Weights of a small mixture-of-experts language model, trained from scratch on English Wikipedia: 80 experts in each of 11 layers.
Below are experts of layer 7 (counted from 0) of a mixture-of-experts language model. Rows are named router (the router's row for the expert), gate (a neuron's input weights, with its number), up (a neuron's input weights, with its number) and show model dimensions 0-191. Each number is 128 + 24 x the weight over its row's rms, rounded and kept within 0 to 255. Numbers have three digits each.
Before each expert's rows: a language model's description of what the expert responds to; "comes after" lists some tokens at least twice as common just before its tokens as in all text. This comes from a sample of Wikipedia text that the model never trained on. Tokens count by the router's weight.

# expert 62
Short word pieces after article. Early pieces of a word following a, A, La, mo (mo-de, la-me, a-myloidosis, Da-ve), often ambiguous syllables, names or abbreviations.
comes after: " a", " A", "A", " La", " mo", " la"
router:130118074132162129171181088119113177151137133138109120115124134145157171123153149160104124159146183115098162111112129150128126127117159134121113103154127116141151099076118105121081129104089143135128143104143108140119117136126147091126094097132149131146108135115129144120107150088138143125079154150116112133131112121090101162099163144091156128141118148109115122131134116073137185087146105094143098100140113123096119110141093097113107132169110142124136145144135150134093154107156131123137174085154133106108155153086178173127147140134116175136094127152120086161159121131101152149
gate0:118121148159116087153147141184134122098086116169139124110149116175142137110146127154153147138129165108148122123166180078149158167118132114072095124164124130169124095153122135158165069093132115094094116132150106108137125114097139126148131091146095125164127091144147156156158150097085114104139131125150123131122110117115126100118123065149155159133156147162117142148124161129137163124118126130151121156159108122147160141105124137155154119115135119154124119099128142098092094145116152098125152141118141155159055104134140120155101077116130134142170109131142098140133118117096143138
up0:091132143112150159062105116150104098087138100088149140142139141117140149139122132118118176135129125088124098141140103135125107134169114119121147125120092120171131143150109117101112124135162142165138141175155142124136131111120145137126116092131180081138101149202129123112117112147125100116117132059111074079157116113136092183129095143125144152117140140155122143134149123116168091155126096134109153150127141143158135160111130168126124103143155147082126129124102112144149141130149132131146102114199101121102149146126108131113132085136150110106150133153129179119103180103111133112
gate1:119155106148118109146103106096129152173122146140093139157124158154093174119174108121114112143139176092127156134154119191126084135120153094163133156124086132129119121082155117118081178175122128078105153112119137111138147111147109121114167108098118141101116109145102143135129143090126119084083139137153110100122131107136118069163136145164139132137137112147110116189122138114141135116133122159158147115129128117126136133176109130107083144134117133131126151109163119102111165131155154120142134089135154095129131142144147151133121147070093151165133135121159119148182124157102097146
up1:133157092106095136118163079132134118137133099151095169136137140124135200121187116153072109125117118137117152153124153160109119117120121083159148102150127130111142129138149099163136118153130158143134200129099157161186130104116112080129149166116142127135122132130123118165110124087144116166122123154162167149100149131153149106150143157130153073148149139137126107133152120156122104126168106113143130142084083096142112104129138121147124162135148124143115174104123106142134119123136154142104123094085100090119139155109143093096110155140126144145080128094146142117138172128128106106
gate2:157108098157141143137150141110131158185148123076126103133086122151131139082149112147081118117132141087124132099133113164099091128103151109127145128086098130158140130165176139100086171154083122129100147110114111153091166128125103094118091140078106146150081132065158162124106138106151179098127128106147120134106147142151102092121134159137134107130155104166129104153141098127138123112151155106122146107114173099118115126136100098133128112106103134162133135136148128102168125115131153100129150091145095154159136145105116116134133126180107147153118123166101120093104148133109139136
up2:170106090140147146156127165148094141109130150122104045150121133096132119108078124076103149177146137137107106097100120119132138172133123141105153171117104148149163095118140145113100118138117120136132086132119112098094121144173134126141078118131103131129137133159141149143111130146130171149150132116129109175175144118117124107112098126137159140159093112098166084178136081111137134113136122086142145090156119161090136116163117123136139129128112136072087109180136141118134120152132136151134131106165100130144134158164115133112114114151122120128128130134098140083112124134173117174
gate3:106109145157102142108124133108094112133170128124150123102146091077129137092102105144133162123100095072124093137134149133102101115203146134102162106120131141154100136086135103135096130127162106147108131139114122109121131101126102179195128116121114127125146150142157150152124135154148121124156141102178097090120149114074051157099121144124109103069154138147088113113119126098150114129146142079121155086107174142118106157126129127122149132115082115130114142133109159134112151144105138144129098158126098104150146100124133118104125123156136125153101112092109123101130157128115135106
up3:123097156127122130093148141092101127167161099093134116100124119087173155092143128164107108112121090143151112111140120178150124100140128161149138139133136159125108098136090095110122128149144138165111168112110146110141150105137087141144085129127103120138155139106140155163114124141207130128172124118149129093144143137119110181119150119123169081118164162130134163095140131122145149125103137129146109124136182138110123139115134145138128146146143154132185075153132151086129116118148118152096107140082100102150150151098162154113136109118163176098122074154123124109103124140145151134
gate4:131158132136095089119103112161151140102150092100131077107127140153132068134130100159139151117143111068112136138122151114153118111131148128135098182147108104117130108136129089120118119123067131116102163133097142145145146119130091123111120180117141150188118116108166128149129154098144159095104117133174123135151148173129129111103124128186129098116151137156124190150117138119111109123148133099111152168114141116074175103145132144157154155170113151151136129105130117141163165113135091109130146137151134140108126150129121131120126111151130132060101167155119128142088132114133115092
up4:183111113095146098121145144122124118147145141127133146123084182140102146152124119189132116144137133135101162116125136147132150145134160183136165137161121123131114133110099078064146121142096141126126120154111143157128121107117151086128140145120119134134097130109123122178192118133106156099139143133135130130101136142130085103118117129153122118167109135136146113170103146108117153106150102101140131110144132147081113130111146123144163145135096119141072120138074126142136189180121133150115122105149143149097179113129116111135157120194135132141114137162125118075167111168142102090

# expert 22
Capitals in codes, word prefixes. Capital letters inside abbreviations, chemical SMILES and codes like EDT or GB, plus word-initial prefixes such as re-, trans-, ex-, g.
comes after: "C", " C", "S", "E", "-", "y"
router:141130136167113155089135152179124121085122140130159106127157074168137092090157132123134120109161114138138128135126092131117143122108169131152093130078130159138142139196146118117129128151138170083163106115157102098114099137126087173161150138122142119126077161142106180110148134148105137148100126125097116126148125156142140144159084125117168147161098096111103154139180153140134143129145145139114119116120098090159107106072105090144163176135164143131139136112149125119156159112150152134128126144137176108134129135122119116150109122159154163132140130128162109165101117116122134097
gate3:124128110158114135134104119113118110128145158137126180134117126123144125130113111120160121083118155102209140135183116113109131116135137109124112140121076153135126193150143093102121123157109109115128107096134132086082207132109111141117102118139101119157132137115075152137108117108167148119124141111162134093132144152132141116135117119115177167100139120101127135141102134191120145121127136163101134082092144125122123103084126109120111094141109099087144134092094116103168079128128125150085139121137113174175103106081091137160107123155117125135117124137111112119133109122144143153
up3:157130147139085176154130123129150132103144140124135095095151083109129136103108124175159094135139094132168103087192144110188186107152109127128147149086096126183119136123175115103131125133118130168166118104134139072118119098133107118100116109110117142145119120182153143134115132146142104137099098113141132095135106114149112139131134113116139108103129137126094160135143158124120133162119107134138086128124119143149119125123136131163101101150101157102109179126127139110177070132118130127143140147092144109086131116172127130124085099083094112111117129126167146112140141091131149091
gate4:105121130145066100123097131123119130131122117108134140137109109145120115145120106093161177133101168119173108086178111132103117129144136120162100138132086160165139140141124136101091124122141119115164123109124131088115163102097117128126105130122089145113129132122081124142164122143054087132125123126152097124140136087128139083104089075146146146088094100143133132162172127144124170078102134137129124119114143127108150115094124096159105141151145132115179114128122150111141125094152138127141095110094129107156112170124090129148114131150091175100111149149144098085148109095167140116
up4:163156121126143153141102116138132119127135133114117130170118171137132144107105103160134155143108103142105135125122132108108127120091102149096089105155100135123131110142125149143155094130116091136107140086106132141141156110092181145145186112120173126114144141109114083140162128113145121158222107140150157139137161160089147132157145128191140110163105091114102123095122145197136106155141097108120141141154087138133137135104123101165137137111145137132130138160104153124130108112149123142201136149114136177147136096144088150121147117102151138166120132153143115122120130134108117085
gate5:121174139153122159114109097134096167130105143098155088137129107209147137135160111130160150097128138120143129132128081169111100155132148126132103107090125170101133127128104136086137132136104153135152107167111156098103102097101134130168111115152099141147124117115155164156182082132103087177084141165145136097141140125118128128161114099116154165133093130080136153103141102144140124096124113105118116118111095102118139144113136105139153171122100106131114122123118132175091164111139108139163091117107136123081118162125135119141075149148124144127120149090132111136149120086121144108
up5:188110143136169119149122143119146159161113173156112126099161121171121144124142111153131096144143149137113124138126147125142120170136109131150111127077135148095095133081127162160166150112109134104138096100077139136139097133156170132178080084086170158085124139128123136112120139114048100147149157136141164084135154111142100148175141147094116126141129105135147102120133112128102151128127102104106129115136137112104108118140119157090151087109133126144134155106144080142134126117141162135136114126123141125105114095156137140119102099089135087175108156121115125121161158142154159123
gate6:160143091128131131102100124121125120192158129104087134142152134121092141168142090124156133149125104123143137100133108148160108105135105142106109117148148111151136138152153155140153094143117138129124135127159145114113133147127098156168170143141105127112127157151083114142115097088090132124145110135134143126131127120186131083127112118121146121176141169108122134104144157162087118115099182108173103134133147177149114126099130126064112138132117174149131142150088111126117131180100138125143098134137098181137107150155099186116168122128155185151109135162114107112103125089115118125
up6:150151136162166122071137087140134103146124135140097135148170139140122145106085120144148106157143110117106119089150088109175138127139093113174132143163091108112148083142144148128082122097141123163149120110126105092154126116131102147116160112165122144110173137152091112145115082106117086101146105136109135109146112106096143130130133131117094128135080166110086105170125151138106133099139129122163105124140123166105078145102128120093132117148174148103138090119096132159096118113106111057128136106097134137123101162161099141163144162124128136165140109132159135113148099126105120127
gate7:145119119162119159184124099159098107139114099136110094077097124115105123097109095123118155141152110123126100119103126120140144113153155165130077148120118145139109118123137128118129129124117156098131142115150132132081120091108106115155140127103152112149096158135129110151155154100119164145158151178163111130128126140131151115108111135106127111179144149116155118148108137149128114133172115143123205168089126097073132128125116075078113132124132159164147137142161125072088127137159097133194124116134100127144098152129098113108118169166162121104121160116156119115164135118108140158
up7:172122172148134144114189123126097128140119146157100130115132096095145135127113122192171052136153110147143088143143128098172088129138138123183132117092157121124159107143121141131131104148136164128118087158157141123098100094136106162108122154128111131137134166179120109117123135144134110093143120149081136133127119143147142145126134143139129121157124155128129148122113190127111124133141097150138121114158105134116099153166094119121127106119143153117134161142111143094093156103141133136116105164071129104155139135175138098126090116085097147110133149156093172149111145148098094160

# expert 44
Word-initial prefixes. First pieces of words, often prefixes like dis, ex, con, imp, Comp, especially starting table column headers or infobox fields.
comes after: "\n", " |", "==", "|", " O", " the"
router:148167131090112191084132099125125165140134136119173135167177108153136083161080123151139102114186122148155143139113143131148155153122123134168144101150136130163095163061122146149115154118126134135151111112145117108113138138154144135133159143080134102157124071112128135132137170128134138119129143113176147138141102124127123124148118156088083122148160132134110128150155127101139154104114152120151137120108142158132136106134104169127114115154148155112155128081105116086090114143174148143135159109094100147146116100110120154177155133099114137118159133129084131122119138151107099076
gate0:132173103159121165150172116152121137109158042141105128084091181147118134108125125098130141171144110132164138120156134143128160097101125077127118103168151155150137152106144160122135087133098121142113120146097087101157147161117122102203121123106112110149102122133123138153138124153151145133115124124161115134131125153139147107111111131161132126149129155116119089115109111125149151110157100151142109123140150156115146081132148108126110127106149145096133132169123127105114148164134110123097103106141111127099102148144130141113151099156163148188144086137109121134089066122092161128
up0:127144158146095146109112159177161115162192126138149104077130126145144103062168125105138143147127120151127110123143105147093161161069149103127148128130151142141134145126140135118162132135109108124123131123155112142125135113170154092128114183133122097122131144122154122120095139115095099116128099100133135153118147112103129159149120133146117103111107080117119130089173131115168132132122121145175117181151146109116101095131114120114066147083114162064108133096105096111137160165128152148170133145119134088102106142146139154108129089104131111122098101162135136132103138121138090115
gate1:128136113067140139142099153142087161157159129124157178126073092095102122148113128162142097125124138102136121115160085113112123101172112131155144129122082124157094106118157099157072094146127104134132090126118157132104156166095145125150124175121122135118165132149135145114122114132122090119139142115151164116145133114145094146082132165116098120117171106097108158128120157144125129119125126102125129165136157100129088098150116177128118115137137116143128111098099109121131107123153118105072142146116104138142100171161125119134110137163140097155134179081131182133110142142118079145
up1:124139111138133163153163135110128149122112145141093093135130115105135132141138132133119137103143121155122086164125089115147128105124116157138103114152164115132105130137107108147136138147101110104160162112091131074149141115147184137152095153148207176091137102133161113129096145154171097147108074176120127110100122145144087131101101102109133112129083129082140133114128099094118145137137145110116140145112096127069117153099104125160156164117103110150135164132165121105124122097109102094121103110143123118127129142113111091113110134086097150145115093110139088076154120111120167159
gate2:099071149093112130107081164093159163154174185105095122125152108144126169127115117155120093137132125091113135126117151151151133151096140113124087111133122147163135097083141159125064106122103115148126138091156140144100157109157103137132133137120167105109110112109117139083123140107107123124138138115103147128142117136141111130164124142097123135170130109082094175142138127117120137097113130137123142133143141103155091137163130113047141140128131136121135114087177110135125127140165120162162135132112145147158149153097123119148159132125110110111150193112129159155140135082175137141
up2:144107136124101145136119123159130158139091077157107142114122093146134117149156118134120114090104140118121099131117152103081120118131117159113073112092145131117138131098151130155139114142152096146137136117128125130104096169114145165181100125109152123176105097129135067161148150128157142157097067134115094127129092156108165111095109163122116095136072125127110115146112146115134165117119095155138139142119153123133155130108163119160112133155129127151076141136158148086163187166131136128182101141144118117143101106146118098087123140131137098132110133134146117130085157166125132181
gate3:096142168101076125129137150105155129170120164081136135121135097183136135138142101142096104081112144132178151079083096122150120168068112127120112139119129136126155129120146154151159147118149162134119093105181116112136141128123141155151155152153149132109126107142132099111100177109158164101142160113114142109093133165110154112128107135139114099156106085107071163133162147129095139127111144125089154122137149087076131129091108153121164113129115153080139142130135113144140137145122144140155124093138099149159153162101120110138127120141095115106111166134124110161128103146132139148
up3:116173160121126102191134143101088070122171104122105140135114124135099145162098142166116123097124137125156099145116119076134140149115106148127125128139132142138138157098132166149104136154127114118110129135143172096124111091119118128122154085136092069112126113106145145118117104171069104096138150115109167113115114133115130145135108178123088106142169158105155143131123193109137106164114121136129126141121090131136136118160171171130152116137148099134150130125120092168127179095129120099140143161138183146092129157142124071143110133158122119130124145122106127107104138131118169132
gate4:105147137111135182111087108142164138107108124137146122135150119161078121126129109122132100118110142119152123138102127105191140120103139130129100149105139119120125140070163152134129128148094138099103142110121131055135140140105099136126130136119170170179150113132083125087158158139124183134098134117102129153121153150139130106176143072145159159148090104107127161143151129147143118134130089117117150120145107138100126130127125116147118156126134108123138110132143124089140167164135140093187114096208103133111132099134105099132143153121119133114103106155119182142098110110171116142
up4:141144165114148131098112136154095125079123110128136144136104110133112107159108141177140099105115138125143101151099158115112170078108117094154100136157170093150111165158117150165165106123142125131164181107094132076148143120170109134130117132155162116143072129132144114125138165128128151144159121110150150148132154163149127111105130123142109082177108142107093142099119154132143131142134149107180124143120118137103109140156087154130092141109139158151110202118096128113134176125113123162107147132141098083146106097127127114129175113121098119147133117124099153084124126151147142147

# expert 45
Foreign name letters. Single-letter or short pieces right after a capital in foreign or unusual names, such as Lwów, Wykeham, Wrexham, Ljubo, with accented letters like ö, ü.
comes after: " G", " C", " W", " E", " K", " B"
router:132127067150132132181128128116139141094134133098108131099117120131142129095186122109142112124148150121102145124123148116128126125120150143113083121136116152131142134127157133128176102139074147127155121096112141134106130143086082123137105166117132190131118153135143157113144141129144135142095174157167141122150105145110137125115166125156161126124134136145096163121166118144087152115100136106116175098099102154154143104168132104114130127148095166116142172102151124115169122099135152118170163168124152145106141096098156146148128146112124174130099176184094088167124148146111085133
gate1:173137107125097114127152093186156089104184152097169154126137116133144130116112102136133124149130086140078125080123135135113121118156128083148106131129114148152115100155144115132141128116132122141131106128144116138134108101150110073169127151131135119160140121112111169141143148113134175143113156111164132097133157163089134161142116111098140079115121112157122115142125122104182089154138139148116123085137128130106149122116158119156131138112111166089159126118145160122180102150152136111153141113124095157122130123115140101181161151172178121131132138119107150156103163077129083086
up1:129133165146095145138126140096134077126135084150148085179133139085130107103129124158127116133110162121083118136119169127111105098115115102100119107144160122111139183125128138130116141112162164135126186140147144158129138096146140147104148110164106147106135117084145124139109078153096138099092122123122113162121106112133123117098145137154149146090118136120127146110137125134125142122103113181113099165120112145106116163141146105153098127129123134146106126130134194121169136133123106167161133102107110153089145137148137086083150108159083167186080158156113156128158162114112100117
gate2:164193107126115148119100118134163113115125130118104132078173084124159137108133106156148116101194163155097128104093160128182123163120092144109137101169116142138165110113109129094130148099114143089135122145126139098117109135106137124090136097132130145148119117137139156122089124106141181131125188135093136154119109100165080135111097117135139114085176131128104112102103138075133109149111106091139145146145131103136109117129135138083139124066112100099143125138096117123133132134144126117151139105150124163128103102131188135126128112150133118143155126127150124125178135121103094097
up2:147137079110153112135150127109137174142142168082151122085140130114146127142142131109158145128170154114127115123167154173152107113134157166138120169143127143127158140158106130176117119160114122102155098142135142114146127112144091145107136108134144153137113185155110078069096108143127100092128133104171132110155118113168120133104150106116169142148150124149070154121144119106121118118132115143142109133116134130122120085148143143112134163159115105140116119127084066135082140085131135116173158144161156092139109138190135159108089101120120123089148159135115138118123132172113125119
gate3:166129121145115111126085140086158128119127137118159099103121120120102143118106102123148120153123142125099127161109108094148133091149156187129105118098177132126075119119091118117131127162141099139155130139157121156088137095086092135127102208128103167179145099118163198079143156127138142118118157129132180118126102078162134094118117089144131090108173145139141149149133127112143137164060120120113156146136133122147127104126150159157148150124126136122125134154145129121151094101128110136137119132141123147150117090115132174130125136114133145115116135131135124125163141113147086084
up3:119090109154137091142118181110092091117141135122145124162158085129117143107107130146102149146128193145119143122137158156146104169177170143132135103130112123161136119124159114136138105118094156149138124115150100143128158094067114149149133176134139140140112089113154110112142132149131119154132100124109164122134115131137126152107166120121106141140121145129097171111112119133101150131150098167122139148118100133130157154124075127158181110138107101124121085126136110081105135115055164136119108117126163163121145168127130104112134084173113160168137141108129167105136154176142101132
gate4:149093170130119111119163144140090130102107112080102157120118181132106145130097143105131129147083156159167145124156078118065114113149133101160117167102145123085173152139087128082109109085125135131128153125137155149136117104114120130166101159144116126135146138109110132160110111113158139118121120133138167137127124125125144114132121105083094105141142153112124146113118109181108100107152122170178118108177129145137123140109123081138118152150165159152171131135118081118142147067097137128140164158104123108125135127119106109084130113163105135139119089124120128155098105117172152128
up4:104124133150121133156113118140133123111124151104125103110137177121071148113141120057126126122135125125136148119135102143132121153120104094130115116105124132169155120166158151135142134166105133083142139115132102113100165139118121137087140143120093089120149163106077112077139125117120126101133117118071191135137130145160181144142115090128157146129156109067114145133132172148077089078128094160145103146131103146163112130123134123120130131123129131112122131132098105099122134105096175090130132109123151058142099098140092089083125155142143135122140127168127132143085103143135119112
gate5:069111135115143108131145108135078131121150098144120130131141157120099162163173151116106139141086138101107131100137153149137174101123126131153146148127143109113149118125147141118132087089094108142112099115124174180184097139136124145111179099085137066100125117101109133149076100146133131141198091136116117145122122133138119120163150103126153157148156156137123126111153145159133134127150093135157089132117143108119158144118150121145106100099154083127141092172145099147118120139091112138144134134117134099132123122157092141072125086129091131134118155146124132125162130152123174162
up5:142101114129128113102151055135120140154141100126081164127109140096085155105109129143138099153153117162121109156122087092121144117146103085110162097118144084126129102121124149097141100074109121104117160159112076108109122104128117100099116123139124099138121137065118104139148128167114105074085147088130120080118156096138102124099101145129102165135130125140163102116111132147126127128117130134157131161190146112084141151135164125139117148115123145113097123179101164142155140153157123085120126113135127137110150151130120144143117113156096088150116095123136137131094154104141161141

# expert 40
Personal names and surname pieces. Common English first names like John, William and James, plus surname pieces such as -ton, -er, -ick, -land.
comes after: " D", " B", " K", "b", "k", "h"
router:089179129101132110132123140091148080095138073139125129146144137133138127116143115126127102159106146131141078082158129138124110106155092130144091108131092132126152127134086148142135100143164136141172160120095135132114108124139107111129172163152126169152146131167108084155155151135158105171170111112141117114130083135087149099163141105148133105131123141137155184110162119141143087160124133119112126112104099106115145127129133119128122093105102165193131161156128118123164104118110121115132156160124111148111140075166148097145130190103127095122129156102101126139133121160147099137
gate2:119137093148127110165126100097124106146135142136126147104101100146136130091145095123161090152122121129126145125162128130130126135179116170106123114108120147138097124088147158122130182155128122093146122177142136145065163124105130157151151176133124146146094109119113149125131109150113164103112111143122136115077149111126136109118112134108112089120120163131151137178158145096171102095082110090101135103139112124123129148136143163141166157103084175153160123088156155096139105081179123166149134160151089106125111094151118151093119163120124112119116110121130163146147161104131106125
up2:100078121107134130118088129111104167140116113129156070135075143120147146137118135113081155078131114125167145153172151133101135075118165087077117151131119177104123148159129103113116118102104103143098120067129138117133144106121166113111081129142122141194121100114108131121108154096142131145114111126108126092122129126119139132151099153151129151155139129121121116127118163153120159136158145118137149147120127180141167132118124119130124103163136089127092131136095112093098151124094151094109129092091138118126135134107077160190108120162135119132102142147130148075130116147138116108
gate3:127093105133087138140137126122129111104101116139127127156133142124122133149165101111157122149116171130171129139136132111172173150125132117120155113108102099168149167079145178129135107144102120102130102117138124122106159137159152114193132154154132123143145128096111140200138131136115118127116102106128127119117129128118115107193126075099163132156110124158134153120145083163171135112070116095127156135132114119144102132115130148166145137139110121118161127130167134102178097115127129098142118132121121119097109112186118166119105079142144129104138156175142151156156149123157077171
up3:133109149162158143144124124123094122132106112105107156060118127152128103084094130095200122112121092117082115131140093104117110099102140112122125144125119150146119088089169127145148094137165150125125107137091138146104154147087126146124101132084135127128095133101180134128109115147149137131136151143101120107117068075109135107130152148201123132086123103121148108134160152121133110133123162103122116145126135166126131139139125152138089129090134148138122146130096117113118184113123137207144104162140119138157134132105134121129085119107139157087151108100094107125143134159137097132
gate4:143130106143086140164118117126151144126134132134143115109130148111175156196122115117172140170107176130147099125140109125125134139095167139139092128144131137143123101129146142155120108177161097113133126152124129124136117112132107083148166146098129124127134132119098140133129077102106130123151111127122171086104156149144141115153108111109139119135130113135144151107129101134191119123102168146134119130162141108132096114138166131162148095092087151120158102092117092167154088164153122121092105097198094134119104171148126123143083105120143138053161137154122124154146153112100138122
up4:095109146116161131075118138109142105124115172103119133104146123138148153107128136126124150093152118113122119109118135169097110114106125110135183119147111130105153160111140132085105134123113111096140155129119075116170109146111157092130102100126172092140188117124125128135165152157106104159144150070113135143150129113129115160173127130125096188100134124085113101100092123154114131130104094144150165132154095135165124145083132124086136148167141095097109143161145130109101121143097133113135151135083131147142157126155095157156145149164090108164130129135159126102107099164163135138
gate5:107158109126088171124170154118127151121101148101156128124149154132103092144062106137158109171141104076163134138117139142115085116119124130119122096114163130098109175130133117078130150153103129148122147145125153119084139117114113140146112153141114157160146147125072164133175145116128122116114152105159165131110139123097140084145106106090158103125156114145104115155108178126132144110184101137123154099113121130157096176104158148130113090164128118105116153120076121131152114101172109114128094128136137133154156101118083154133117132102128128106105121142090189118136111116129128127
up5:136155143128069127133158169106124132113136147149131116147188134150110123113165095145145100128142103089120090141140154100086109107124098142093112105128173146143128149136131082166117129144096158144136180109159113108120131148120083148161130122136113164175176145148136133154156158190128119116169119061140133098129099129082118109155138122134138134116200104112096162134120133144131177120137115137121129094149118108135106161125116137135112152190137151125099148150127156142168084110150087139112151124135125133110152121125131150155109145111137151151147145140126166129128147137141117151
gate6:109085115170116133187098123127149089093110141147091134066150149144104128121134105123179144107174157121105140108136133106102122142087128080176140128133096120146139172148137145101117061113088150095134136084126100150143141103139121133137113142099117175108153131116084123177125178157145138100130127137127131146160112154130117133132115140125151090158096145148121117121161136140109076116155097092136177107086119145126132107122095068129129118114090174103132141137145146094168145092120115107157137135104140135111102115096115133123125126159136146142126134134137149115146119118130095132
up6:117165136105095154141151130147072098140099091121102131125112126086138120151135127150117131132094091163156100121098113105119156160174119130139162136114142144165161173123119132158144106130147083110176132172145105132160140120116128088103141114118163098120115135108116103119127104116097141145132115117166105165115099123123094097158159111098152148162121122104124149113123103106146144108141158175152137153118169142158084133100152143066043114128172162139120120156177172147108110134098155147104101084127117155127101133129142114111127138163104143119116140131123136126117149138142126129

# expert 34
Endings of foreign names. Final pieces of foreign place and personal names right before a comma, bar or parenthesis, e.g. Fethiy-e, Avey-ron, Elsay-ed.
comes after: "y", " |", " in", "o", "on", "ay"
router:120145111122142085123133082130087112126162176099107127147134161139133131121148142101165116168141104123130124095171111093173122167149125138140126128134097109146169133128119171116118099111119113133102133145102133116157158136164137095153126131126165119111155156140109091125128172130085101126146135118143084192144128105155131095141116112130106150143111137113125099075090116163131129104128100106162144114075166153123097145128115147124137132158154090111124164125085091131083110160123131158149139114121135153100134138196107099137144136150082097159138167106126107144155128148088113112
gate0:125149107098127135143091124125105125127106157137108135088150180121119117129137114117148133120139109112177109166163156120109112146143140162162125111124096136125168175138123132153091123121125143071110142129097172098116144135088124130115147108119158143148144141120185104169164118135131107138112153117164159089104133125147152167147134143143166123138154124114085171132137091172105084107103204086120168128160126139151095136143110154079117151077128129119143153119123107147156114127122133074156145182154125120128138109116152138143102105163126150099143136119130134101113104128109141166
up0:099097160116161130155127132103135155113142100135129090114105094155153141087090143133126111113113172104119139116129119128155181125063138111145158149092129115138101128088104117083099166166116080146129123100148147094104134136171123163088186142137104135129152161133139174142112128128137099077154119161137119129171121145081112116144130119135120105074089082132155084136098063100127141158135121134130119123113153113115156118130152109123150114162076136116096117149141134154108113141147149125130098136134106159117158119131154134128085129093150096110141121129112111151145154147116126126
gate1:131151163156124126123147188120128103127138121137119146179160116121077155119122090103159128141124150111110125116132119112153120089106115161150083123120097123168159132135107127105123141142107133172089158150131097151117119095092151099151126129167149128113150093126107106162154156117142154098168106092111140136103102121163151145173125150113131152131163097130101136157143148160138114080128112131090099132150145091098167183118113135167106096137134136126111134096116126078150164136153158125084105126140098130135131137153103129122184119120113155158084143183118135133106113144144080133
up1:126144162099120142119176130147121151129129083163109127119090132105144162157122127104161119096108144122137133070079103166118111102123131119112124084121103118109150125120099111145107101095170141129113142130134092174128131127133169180141141082176141109142143167165163115158134157104141132123189122064118135143120154116123146062155118150110132143118132123132147109109126083144141101109144159128151124078157124124130103139113108112144129143143131136118128108136115142168113148169117093166140129134067114134133182156154117138164152139092160103127140129119100164153125122114134161147
gate2:139116127139122129106132138113162115123167139134120061147132180093118112131156086156144112140115156109092128128179151147071118107142137064144131171137138146112132129147135089141089154116115173101081160105159096129142114156148087150126102120129119132130112105090170128130136142089136165123077111121123097141097140140162122104143165154123167124134148165137104142136114155101157087134154119106134123116155120110098138150110109095132133099105102155125158100123162114128112182097134108092111099130130134176130089153131145129135112130163108166110146136152123135106121131110130179169
up2:142091101142103145120105110101119108108120147172120115132162149113142090109168126147097116112115097106157138169151113128164175105127177118125118124091120149134130073138140106141111138143114126117117109150147133137154152107098117152104102090101148128117116068069149125093161098130161123181053132127153131148117071172149125133176121105111150159145141136153131153147166193132117107127096157123102126134103110143151125153128114141134166122123107096149138140101135122111153143109142168123138114116161133128105110125117122103148126122153175156114163171141143104150152136153124132100
gate3:132148130143146175123113163113146092149101116105121156120178161115108109124119091141142133140102143170083131133099138116146134158117109087136153121131116129099141143109109186137159150159123118154102162174142120104094117126130125102160161138155152167144137107085130127165164106125144128099134156082096128148129105175136151096151164132128136133147104130135097101132124151148146152105063078143122145161128112127120133191126132144093113152069147140124109144126130139092128134156125131081175108109081130113117159103151086154136145119130113146118096114146128137122148122141096073132
up3:163158166131118133098152120140124136111142134109187118111096097145130157141121130175119150088167108109090131118144162136123082132132113187144161125168113100136071110146165162137122104102123118141155124127105176094113153102160104081139083144154134098125111122114160091110117099130159128153132096137137110138110148132118140192086130125157112142163106096115138102147126100108103115126131117133091131148116116128122136101152144167153111164134144113111157101085154085144109120124114144149135130136087115171153122138124141110149118121140125111130105139103136121141186192092138100111
gate4:090142084153093127182117124096173136155141172103124097140139120129102131118153115079148125134137127131146129091139171144123122143156178154117103160166158194110120142112141150121119136130091159133080145076119109154122142125099126094138110167141140137112133126156171175143140163082162126136099127107137141064108128109143147135118135156117115102124119134116120187127133074118099150117099123091116157092148138140092141123157120165125139102146119123114118109122113092074137138128146182111111121173130147122120146137121100178130164133151146146120109130122122116146110117112115120150
up4:144165105183155103164135102138143177126158125148138098151147131129121128129148129098142154142126124110150137150101131153100154110146134135138131133124139129119129114088178150105114115125141079123133157134104148135113120125135110101144087089143141142143136144076106106125095137118120128119068102102145150115110126087151153128118148115120122077155115180143145172119111113161136127114138154121156094115163122106058124142145143172080178139112144143130149166157093100110109117107112102134161144142137121111140129122144128165136169151131165110168106139104095080157122097067153172139